From a checkpoint of a small mixture-of-experts model trained on Wikipedia: 489M tokens.
Below are experts of layer 2 (counted from 0) of a mixture-of-experts language model. Rows are named router (the router's row for the expert), gate (a neuron's input weights, with its number), up (a neuron's input weights, with its number), down (a neuron's output weights, with its number) and show model dimensions 128-255. Each number is 500 + 25 x the weight over its row's rms, rounded and kept within 0 to 999. Numbers have three digits each.
After each expert's rows: a language model's description of what the expert responds to; "comes before" lists some tokens at least twice as common just after its tokens as in all text. This comes from a sample of Wikipedia text that the model never trained on. Tokens count by the router's weight.

# expert 56
router:471465537484474489472532541488508467519533535535529523498486485527474535502482541520530515529476495455533515529545476484479500465493529487534518501503498470459487539471473515462498494536475551493533534464496500471482507491527545474481474469503478545531475519519485491479500492462490510525483469506504512493532535520542533476529467493490546522518464525493492470491481484493491454518480
gate1:524484491491481517499544500493498534488459464470520512514532534472508465498483561493489489502495514491478518517498515504456463499553465483478519492506488502452504513522508456465496497508468569494465521471492483454524508444505524490483516489497528514494493518557519481516527515492461532490505527521524470490532527493553444528512511468527535508503529508466529533495505508483492501489494
up1:466473508447533537493519481489469528477480479522520512449451468502505461494537517470489533471487500480517485526547469490528494498475504469539524486517496496516474523532479551499547452484502524481485503507490473521488486512502460541507509515467482563499526473487464491506478543491500460500520476534483463470486478499490522527529501500498494503508477514495456482518462507486471534507484
down1:569494475507529468476501516498523515513468519495471519494514465506471496517498504530495509503450478506503425454533491474507530532514527470516477496482499495528485522495498493498495480479505479505503542496520467498530484486506471547540514486518442493498498510488489553467499521537502490508477483485523501508503519524496491472530526469527487497450501481475507511514498465498477483491537
It responds to: Pipe separators and |---| rows in wiki tables, plus semicolons, colons, commas and == heading markers in lists and election results.
comes before: " ", "\n", " The", " —", " \"", " A"

# expert 37
router:480506527521538476482539519518482470525506526466514486477505490527533536512533526471526530522482477482472494485515473490530514523498517494492512509483540521536511534480503505495518474525536495505492523523543487519523503535478516513500458520515469504501467489512488525491543477523535540533498460530511533479521477509518520518493483528465491479524477509465471476479503554522488512537519
gate1:503499492485485519525507494499512479541467526519489486539479504539461486459535484515498476455537523537458477479483480573485512535509467526487525523498540528512445469465451482525458504526518495544487520505512495552512480524497525499491535502490528484526502474443500493484525500507499543516520482455514512489499483506513484526514487503521504500503543488470460499499554476491501542474495
up1:518506499532512477458526505475465498483517465481461550478529480464544511557437516519517524492512491517557479503485524424561466461492541490481495521492498538478507514493508509526483552481485504473528511502526519450526531479539471489501476503509473522500518558517455545498453445486451452539499518536515493494505502489500518510489509499516491487489493528529529532492484536521522454517511
down1:522514569467502509499495483532488514492519520489517476497503535515497524498455476506504529507515507464522507480479522508533482467512482506512527512500483513521507465464504522474536478518538552544496481529484512489563508479495536505490467539504487464523493496457480519507518492491444519502479514487474478492469466496500487511493511492527518479574529490491489507493531514497476517518468
It responds to: Single digits inside numbers, in years (1758, 2017), ages (under 18), statistics, decimals and table cells.
comes before: "0", "9", " |", "8", "5", "–"

# expert 30
router:495518500499488466496533505452514464533490537515541518488468495491511533544457490540529508521510536539517540516518473489482519472484517536499485522490523496489532523461476478504505515507495523490482518487512518533507537491497531477457488469469466486490468495529479522481455496487477475550466497512500488500507523510516522476495488516486529515541471515523478508487527523478473514521498
gate0:490518534489528488492489504503509477492455507501510463509511519499498532512558488505482479488523488505460516506496493508506503485512504489435536499507531491491521510473510513474497525485536462490456513511492502502531475495488500479535523534479498507495498481493493552507511506493505487502453513489445462490513550473471465552485490531505515543475479479536488449498511499529475499486475
up0:491508499481522482485498497511542493510454514498528487507478479487507517535527471488520489503510459526477527497512516524533510494505490540484526522497532489496522505478481521486507519523510463489472496535492475510530502495501501491531500530447503510497497500493513550480480521448487487527441494486467465512511510488501452545485485516497523550495499477520475464513501486509454512486491
down0:532473503476506502480520492482529482522474516499524506510491486481481481518481478509511511556513497474434481491496512554533518480494492516477527525502530478494503519512514516450513472445531497522533530495538510485527490488463464484509506477487531486523510517498460550494509501514510494496499513475519530482537536531523538551506512520484498513517488502478504511480509502519504511495503
It responds to: Pipe characters that start table rows, colons, equals signs of section headings, and coordinate separators in lists and tables.
comes before: " ", "\n", "|", " A", " S", " \""

# expert 24
router:535509546534518490459528532472495483499515531498522521485474496520527537509502532513544521539467487514476524516534468479487520467504524534534471509477509510496535528471480502522504507522494514548488533473549471495528495518505518490505476495526467525486468502471465496484515501481518497533508460531519529508521502529525521499484483488454522462520462494521464507464501517525523463525497
gate0:499492478469517533526498489520487512480520428464470488516536513475469455462485527478536496464505506474546472503471547477494513472507493501484471508469533489516513494551501490541516520516511496450496474550510505498497486479513559505537523544507559490489532550527476490520501485451491504448510506479496512521503528493463492462460520475518492470494498473503487471509499507465510509510490
up0:486487492478526512492517476492489533485504439457483544468459468479534505511496533471495449464492540450498501501478532484497485438550488472496500491498491519517522532547502490515507529512506506518480495522488503506528511524518510515532513501515517484489461469548457490492475440494473493503501520518520515540499481503512470495464490491524509461491520492525464491473468494468510466511472
down0:452522487513469491527520544494491537500546519506496472498508531507492529494511479501470467486491509534561555522516498499432527470513452497486446516507479519445484519483497498505504533522447468523499525480516482474475502512502472509506496512512495508503506486494472504472492553489524503525503515525528468527523499495479493535491515529463532529483513512530511497485497480519497471462439
It responds to: Months after "In", digits in dates and coordinates, arena names in sports tables, and prepositions like at, during.
comes before: "1", " ", "2", "9", "3", "8"

# expert 7
router:514518507483463497505530517496520487510468522527544495525461483487533530528483521538483534498479501483491524500521474516489499489533518526518454516480541534474493507474498508490488481513508524492481520466483518525514518542515522509490525473500469499496478490484478489456481501514481471546493467538483508514487499534524520493458468497509471474531530541535549500501458544518542491531492
gate0:457491438483522496497494496477515493528473470517469472526530488488498505499500525464514497514500511489539488514464542496533454519452464460499503510507483519516496475530505465456506488482529503508500499502505488466495476494514497474509534505484535479460528508471509533513490459486522499444523509459499521460458510480452485524515485516487488516448510506513519517477502462469498531489513
up0:519487485470467501447519533462561475511519494543516495462504511480506466543536484514538518502454523487447476496524509461495527481491496523513507501460479467502495523473542514542488504491519474518485501508515521529508531552516476539494494491454497533514465503483482496483512508509484487509509449500464498509471479466513501498487473529488520504481483527477523535488489536496450480461497
down0:496534521485527542475492512526483505487496484571507526529518446523526588526504523472446522502527505498494458503486537487488459456478464512457502521505498462528465505524501486493565504514488519481514493479514492501531513529424522487496470489552511516496543504496459545497534500479502544483494478477499478518502481546433519480454484527465515500450482521528486512498466500502502511500531
It responds to: Finite verbs right after the subject, such as is, was, are, may, had, and pronoun subjects like he or it.
comes before: " a", " in", " the", " to", " of", " not"

# expert 39
router:538546510487523524486499489510505503468497527524514491476472524510500527484481526527473483483500473535480480487540481534533503491509504533541478484520478513453486519478510519515480517494515516575513491464516523519487492520454473498508511484495484501492482494512482464503508506504499490509505480533521495504546520496514494490508546488526484494517529508527476506542493482528539524517496
gate0:490479460493505459498478527489494500508510463468527531497489467512474516480515521522499544466481506511458440492519491499525491481453518533493524484510502545470518483488501508503464528500508497519505537518511551495502496470465507497531509514525506537507510530455473442454533492444516475474557502508498495461540516484529488500492476524526521516488490526487433486558519483521458538451464
up0:505508539491473547510532501509497478511502565532484463487509531524506501517494477491501500508517490458561522480481488482477488477529495500499500529491489449527468515535497534508521485516456499458484466502481453523556510532541502496489503449500512471493489502525474549541465513522491545495436483485486491527460486544495513517498494481478497487486497492503545526468512508478477474576517
down0:450481469463491521480499507495471457513510446471515542524517463489509528496482481519511493509489520504513487526544480497485500516489546518515547508479475468480521492491473508531521515516493487521498501521541492446506496436496530491490490552487495447484536492500500483485524503487433516500453454517492500465516479464523522509484531500507457510496492512496480492558569523510510494479472
It responds to: Verb stems and auxiliaries in running prose, such as rem in remember, keep, have, not, but, found, used.
comes before: " to", "ed", " in", "ing", " the", " by"

# expert 52
router:457467499486503496524523527479504511514475514497536538470530475516492527519539508493519460532474483481464514450510485468535472497484531470514500482447513543515477527463562542463535481531466457506507527532511536488456471530488528500539470525522475512466465474480477472456487477506524494482494503530487525542512467528466488516471468547463477497519476529457505514487500522495496506525531
gate1:486493508483485512509486533499502567470461494498517484477462525485519451493502528525500506488482511507495485487498492454476454494508502478517509499506510564496546461491538498534447485512497503528477506479488499482446484463477566516530499498506512472498502473442569511448493499490496521486521493533509516518492520503468483500493470460481476489454481492494483521502466470525535442499490
up1:508480499486488508530504523508500536468461497500479485469448503486502480524529532546517514503490525509481482468486490474469463475488512517520497504507480544502540484495525523522451484497491536530479529478491481500444479447472575511506481485500501502511516487464547524442498510487492535483519501523507510532498526491478479497477474473474512488460499502502472554517484499519550461540466
down1:499498498500486534499516512537466512498463484507526522523502510492506539506523548567488491547500486481450499518498447520510507497526490508501551512514456508511476471506540548483517487456508523523501475487514481468492487512507496501506453503500505478515441483494475525485472494500477506470538495512457472501464486512473491532491512482521537495485514486517463525489525521507491500484519
It responds to: Single digits inside years, dates and numbers, like 20-0-3, plus line breaks, section headers and infobox field values.
comes before: "0", "9", "8", " |", "\n", "-"

# expert 12
router:543515560524513517520534530477468490496506530456496524489478514485497524513444538489498471526460468518490497489529466501489526485522528522532490534470503519502536510459477510513524507529458507513529530485548511456501472519478502486498463508535472511476470510527471478478476487474529484524500467523525518480515493519529539489497516491510511485529497496536504494463495530500517486524484
gate0:539540496479492512548422547576487525526507500454498515534540443468463488518472468474447460489483526511503497500510517526501538507531491504486519518501478460493474478525508467484498471504523468489507506511508515505515468514495440467500493513526478499482514525551551500512489498521511456473540480479508462480543515492520480506517509479533519462500518508515490487528509510462455510514465
up0:507483550523523503524514461468513519507497483457453507557531483491509495489464422488507497528490511535534508530499482535476494516512504509473520483472546490532545507484532505511503513491512497465506514505496506467517530472518513471459476501519523454474477515496511521494474526504505504499470516504482477493512493533498506495429489500521543499484519530461544504516540546489453498518485
down0:463495494512449454497536462511493512496539474500464519525553454513513477521473531484459412518493462530484453464511492528487532499492509452479500535411478522480484479500477499473493523479520509471528501499462497460529507485477488509477508487504509525526525541544550524521512472513472473476520511501476493492532513452500499506503511474525522487471493509461520506483496551504475511508544
It responds to: Prepositions and function words right after a verb or participle, such as of, to, for, from, with, and following after "the".
comes before: " the", " a", " his", " be", " an", " its"

# expert 19
router:524523521531515496468526532465472461462511524492522535474481484503527525466483527529529505532469458520468526479521478478467530476485529530530468528489484524500528526478469536528495519504508505517508521479528467527528503520513528467477464497528478524475472478459478467477522488489536479519529481527514526503497512533526530520468502499484540481536467525531470497467500529513533472518511
gate0:503465505487480469517485476495481514475521466508489495521473486537436522479522472473467511438500529522486489531462528505516509498507463451490527500516519495506456476512523476488492521517474480527474494493487503492541483475495489509540517526460531524503478496504497505523490488480487504502483530476489521471528486522461474499527467475532484508511479508449467486533496485512535548442504
up0:529535513450491489508459492476464531491474495508500526498475483499484525503541490484488486487503514499525436501472498550465504536452495528509537486503467515539525528480496506453503500517523525489514485486519518447532500478446487492537515517540506464477487462494560508465539486491469489494490494499484475492502510475505565512484519534498536506498492506496548497503493496472490484543495
down0:475528504455501509495528534532508511514536517457482489505500457495469491489497506497485526507491514407444517510492475510514471543489485519486485496486513490485513477485505457471528528482485519520493492480509470468506524491514478556486503526458472493501482519482511508513478518534525549501453464498501498511503500511531501493499510524519496521500452526496513515463499535506478512503538
It responds to: First letters or pieces of capitalized names and headings, such as F-armhouse, B-edford, Jan-uary, Ministry, plus line breaks and === section markers.
comes before: "|", "\n", " of", "-", " States", "all"

# expert 57
router:474527532547486546471518531493491507492503528495496498488489459502482490514513523485479498525464495516474496505528477477465512490475533505494496527496473461527479528471486499516507463494511469509513494494498488516487512464516493468514491518492463536489478515525478511518486476494516504509514481517518513479519456522484512486482465476504506491531460523516482509466529495527478477474494
gate0:530501535532507487458490468488489475465498482481438541494495480492567497490484487530517401467485495490483489511492517497459474512538510535488481465479506500509479511529458522445463460511487474529491523539550476499509484501536520509491450507478518464505514491477518512524503475483489501506482489536464525518513512489503447520488512507475486478507485497543500487462487509501520518491490
up0:492489463472492504541471499493486512506501492524535450492495532534498522518498515480495574544484493492511505487499488520514516531473501496517526557499474498489489496483497500517556535472517498473492477499466530508481513491458497501495555516523503525480477552500478478490522532525494491496541526483539501515508512478509541493505493495487507544463503508495490502538474501525468489508531
down0:492488547544509503470507524520526489463527493498511473505510535506491479488505473484496489555483480545506516493476493498473485512486509463484489555472498468533529515499498495491538512462507531493509479471525488497488520518500515492502523505515549491498469486500455459474520560496465479456515518432500493478498505519495590497492538495512501469501520530497501501535509495502507436529499
It responds to: Bare spaces and symbols in infoboxes and tables, as in 5 ft 10 in, en dashes, minus signs, degrees, dollar signs.
comes before: "1", "2", "3", " |", "4", "0"

# expert 16
router:529488462498534498521521535481500473485470517492514514538463525441489476532466511520525490532457495545518553523520478477475541481523531506506470498519510539528524498474497462537507518509470544460537523468511495460508483470466492494488467512497466486495478461534469500465493554482462490523510493494551526484484447490526530473517502546496535514496543500511517525460492512508496456536479
gate0:454527466560512530523478542506486506540482490497492512494507493468471472491490481505510490480486499480528472475505513515469531519491521493514506504442520498466516454487503533479478484463529488536522488514529557516486466505529483480510445470472542526481516513466509478479531500489506466478473507508474493507513529490494475473469520490478505497485572501524527454478510496512496491526483
up0:500488516482495433453514487499504492518513537480492466507469520502525557510495500525476476510502484501438535533463506475508492514468508519470483474535489493513485528544500507514518481484511502472503521523481456477514523498486521491465557511507476409520494478489473482529491485532530534548531512512483517521496511499501502510517507494501466490510465506488499526489534517480488507479535
down0:470485482509486537516486526487513500476496497501528507510546447474474498497478482557509528539506516542522531472516546513532465507501507489508496463477497484521527508480476537516482515471524519466490457500485509516454483491510486437487500516503511501499543449445473507444470476472499447506485523471473500516502480522470442470528490508514487515508488498513514499541514467522476505528483
It responds to: Prepositions and articles such as of, the, to, in, and especially The opening a line after a heading.
comes before: " the", " a", " his", " first", " an", " P"

# expert 27
router:536502537528510515474529532484528482523488540496505508517481494521514530552513541486537520518459469516487525529532464477507499470496534521524503519478515525496505511461494496518508485553476488533509537463552515472513494508500511508513478495517458525482443508486459462491494482474523529522499456529535527497538479517520510493525479478467513483525466510513487503473513500518526490526487
gate0:491483492458488520489476477533490482447499452498500529495538493458462470458485505471506479464522485484516502499487545489518523494501466501501514525503481516485497459519510498473489511480518489486503476530509477495528481491510507510485545523531582541517515496491512520489528500491492504461509479482470520483469561465456497523502499489580480488452499517474573515524442489491496487526470
up0:514508523498538507476491474510536508494503537510505530487511525511531545504491487523473531503529501527516480539530517473511515498566519486506537547514499490520512506500507521500496485500529500545519496513529516542522478452493530485531492536494473482538468531508500510511482487502488512484497508516468410534483486508512501514527504467489519494526473485551508531473550476496520507477524
down0:501478469481510507499514479463484451484480523535506438531475480511520498501507489460483473517501517504496483515494504511470479522504531506507479496483501505514505501495526519518547488509511539498517548501494523484474495465495515493487486521493495486532512517480497454489542486496498525508509482478477505498466480494493487489507524542514447480473501501525489474502520512483525475526547
It responds to: Function words and punctuation linking clauses, especially to after led or leading, However followed by a comma, table bars, line breaks.
comes before: " ", " the", "\n", " a", " he", " which"

# expert 61
router:465485519542546519489527490468528557524480508514512537548486470507528487502497515507497506500491528509479531527520490512468514489535519485502514541480470481490481523471527526472494554517485476457482515527514498452515505547539499480491478535450468534490520485464488487491476530484528492542503533504488498507495472526528460493470499532461474483509477540483546502485539534515511486538502
gate0:462488480545487481496483465505448498475521509540471529507477506477525513443507526454443442479521448490490480537474512483505482513503507504495487506482494502510578461523487523492454479483533495520497523503465509480501531488503481508483466455494533464504513542500492513495501455518520488458500479484512522493457499553469514502515518500466472513519506482509525524485508498519507502530493
up0:505523520513516459481510460508458485475517507556484544513475483487525527421495469465465462491519456506500480549494520473474501500509499499494496530498479477517574473488466549498470500503526483534492533497490487483527540482508499492488503506505510484522488512513495515492523472513494480452499494451499533489450483537517538548521522542461491500504490467522520508468491505488471465516492
down0:472526520449506533511472471503483537493513465471486504484493474517526542508498485490540521495498499504488495534540506514522477569532510494534515539545479507482484536527477538494502529530551492497479514505487478494509482493506468489494507566475483496517472505538462498491460479498529481482480492483477530475473544473456460467524458494490547505543501487521479444502495478525497495506538
It responds to: Line breaks, == heading marks and table pipes in infoboxes, taxonomy lists and tables, plus label words like map, chronology, Class.
comes before: "-", "\n", "|", "==", "===", "The"

# expert 9
router:535530512505510474505518435507513505511479529530531513458461514507554506479481444523478472475538480499506494497524491469506487540513477526516498523520526533473500514502486515551521546515482478531450516489501484545541487550513527485524520478507472474534484488523497455509528477531516495532532487505511463506450529511518487532490504457481445485498481485533468516508526513483538467515534
gate1:496513530494526476493509512483517496497524484451502488537539460534491468458504480502496469505522478506480472494513472510460509525496513506532479479462537537502492498518524469494496456481535492434474498496484485503523517471540546480498489487543487508478462525481512514457445468507486489513478469492483491506512508482519512500489460487480488527472489528471499474498512534524503532495519
up1:505483475490493521466510499521474479515517512535485485477497519502477519532483538520522524474470479494522506482503532508575458460498458503464525530481466501509474500441463550493515497477467520574537511518524500511480518526484491525507489496449515477525520469499490483506534537490489511488487508511477501479487468505483493487496508510538490494512512468522522538508473485486480503488481
down1:492496488485526491474517525484474467476480492536518524543510496475472482549541532486442469499502529485482521494458479494522515494522496480501475481558501536512508469522502492505478507520495460523474481544471534491474464504537491488471500532515517504495521512502506520478442501501488505555511456482449489501516504549474466539532470491467518489498503494477528483496503532471552504483443
It responds to: Final pieces or head nouns ending names and phrases, such as ley, League, University, City, ports, bor, County.
comes before: ",", ".", " (", " of", " and", " in"

# expert 36
router:524524527530522501469529534469474466471512521495518530469481478519514531486484537518523493520476461530468523457522478479473532471480524526530465514490484520502527532470484531528499528512515509520508520486524469525529513517510528478484473475539477530490472479461479475473523478483529472520521471530516534508514517527520529502466501486485530462528469523526472500474482535537531475522512
gate0:516475507473496512540475528509504508520498464503443508478502489501478474522515467464441458496499444476565488507473507491542498485515467469503485491488493491523502491499526531492485495490482468483473490506481495508535495505485477481513525506511552526508568529500534534513526534456497539467514500447506470501488482498474474528519510478521485503503483505478529467501492470499506541475500
up0:496513493483497510484501515517495525541471500487513510449505526512515488508449564515511492507528464526476517489477473524528486510492517485527513491468495517496470498478471491464464484495511513492470540501482540444463424476469504528465474490577453495500507505527537487483546520491524494529511456541493454500489445504504539513459509513508532501524571552496452480524470454465533515491531
down0:540492507510506493510501508497530522512462474492476473502516545504554514538488478509490492517474507526475501518519436558531520493514502533523482520550487487499531480477511496556486515501490510541482502510512471511528501530526491507493511491458489505499500482545474522480480515476508513500477464548566438480492535571468519490570472465511500506500469517517537531524477503497532479509520
It responds to: Digits and spaces within years and numbers in tables, plus country names ending place descriptions, e.g. Iran, 2004 Athens.
comes before: "0", "1", "9", "2", " |", "3"

# expert 14
router:464486494525491468500525523488466488541511546507524522482531500538514530500525501471523512526473493516472486471522469479519460526472525509532463490471528529524521514480525523492534490527472476510506531518535491521513486521488538489503479513545465511452465475488469465472521474521524526510496478539497531472528480520515510489464481535484470486518483513471475496469523519466464506522534
gate0:495477484503494479490468509488483453537504518465502529501470525543500475454516452507484484453476530506479498529468504502454517487491471505487489526531519481529496482508500496522527507543526441478460496504510463534477487502535494499494521499489567499468509471511482453517481498494539579510525456515485503495517482498462505497499479462488484492531513522483497443498535485465502531483496
up0:523524514514500513469543502520554528459479493500486488506530473457482497542504538495507476526486509501509528474499515504509508536478550488499535507490536506439498498505486516478459546481475501509571466484492515492532511493490476472519481509519478510546520515494504528490519477504436449494492500493506530541482493499480518516506527542509497486486494553519468545517498453533534507504527
down0:485520477489481502499517504502506477525502525529503499468540428488515535546511505455531525477526497529521493482490547496506488479497507518479481517478505505519501491456510564493533491519535495499492512482493530451523466538490481486474482524528487497534498496492514478517513508476479499482487533534516543500496465506446474523490476476478507483540510531525512521443529519494533513470519
It responds to: Single digits inside years, coordinates, scores and table figures, such as 1987, 43°35′6.96″, 20,000.
comes before: "0", "9", " |", "8", "1", "7"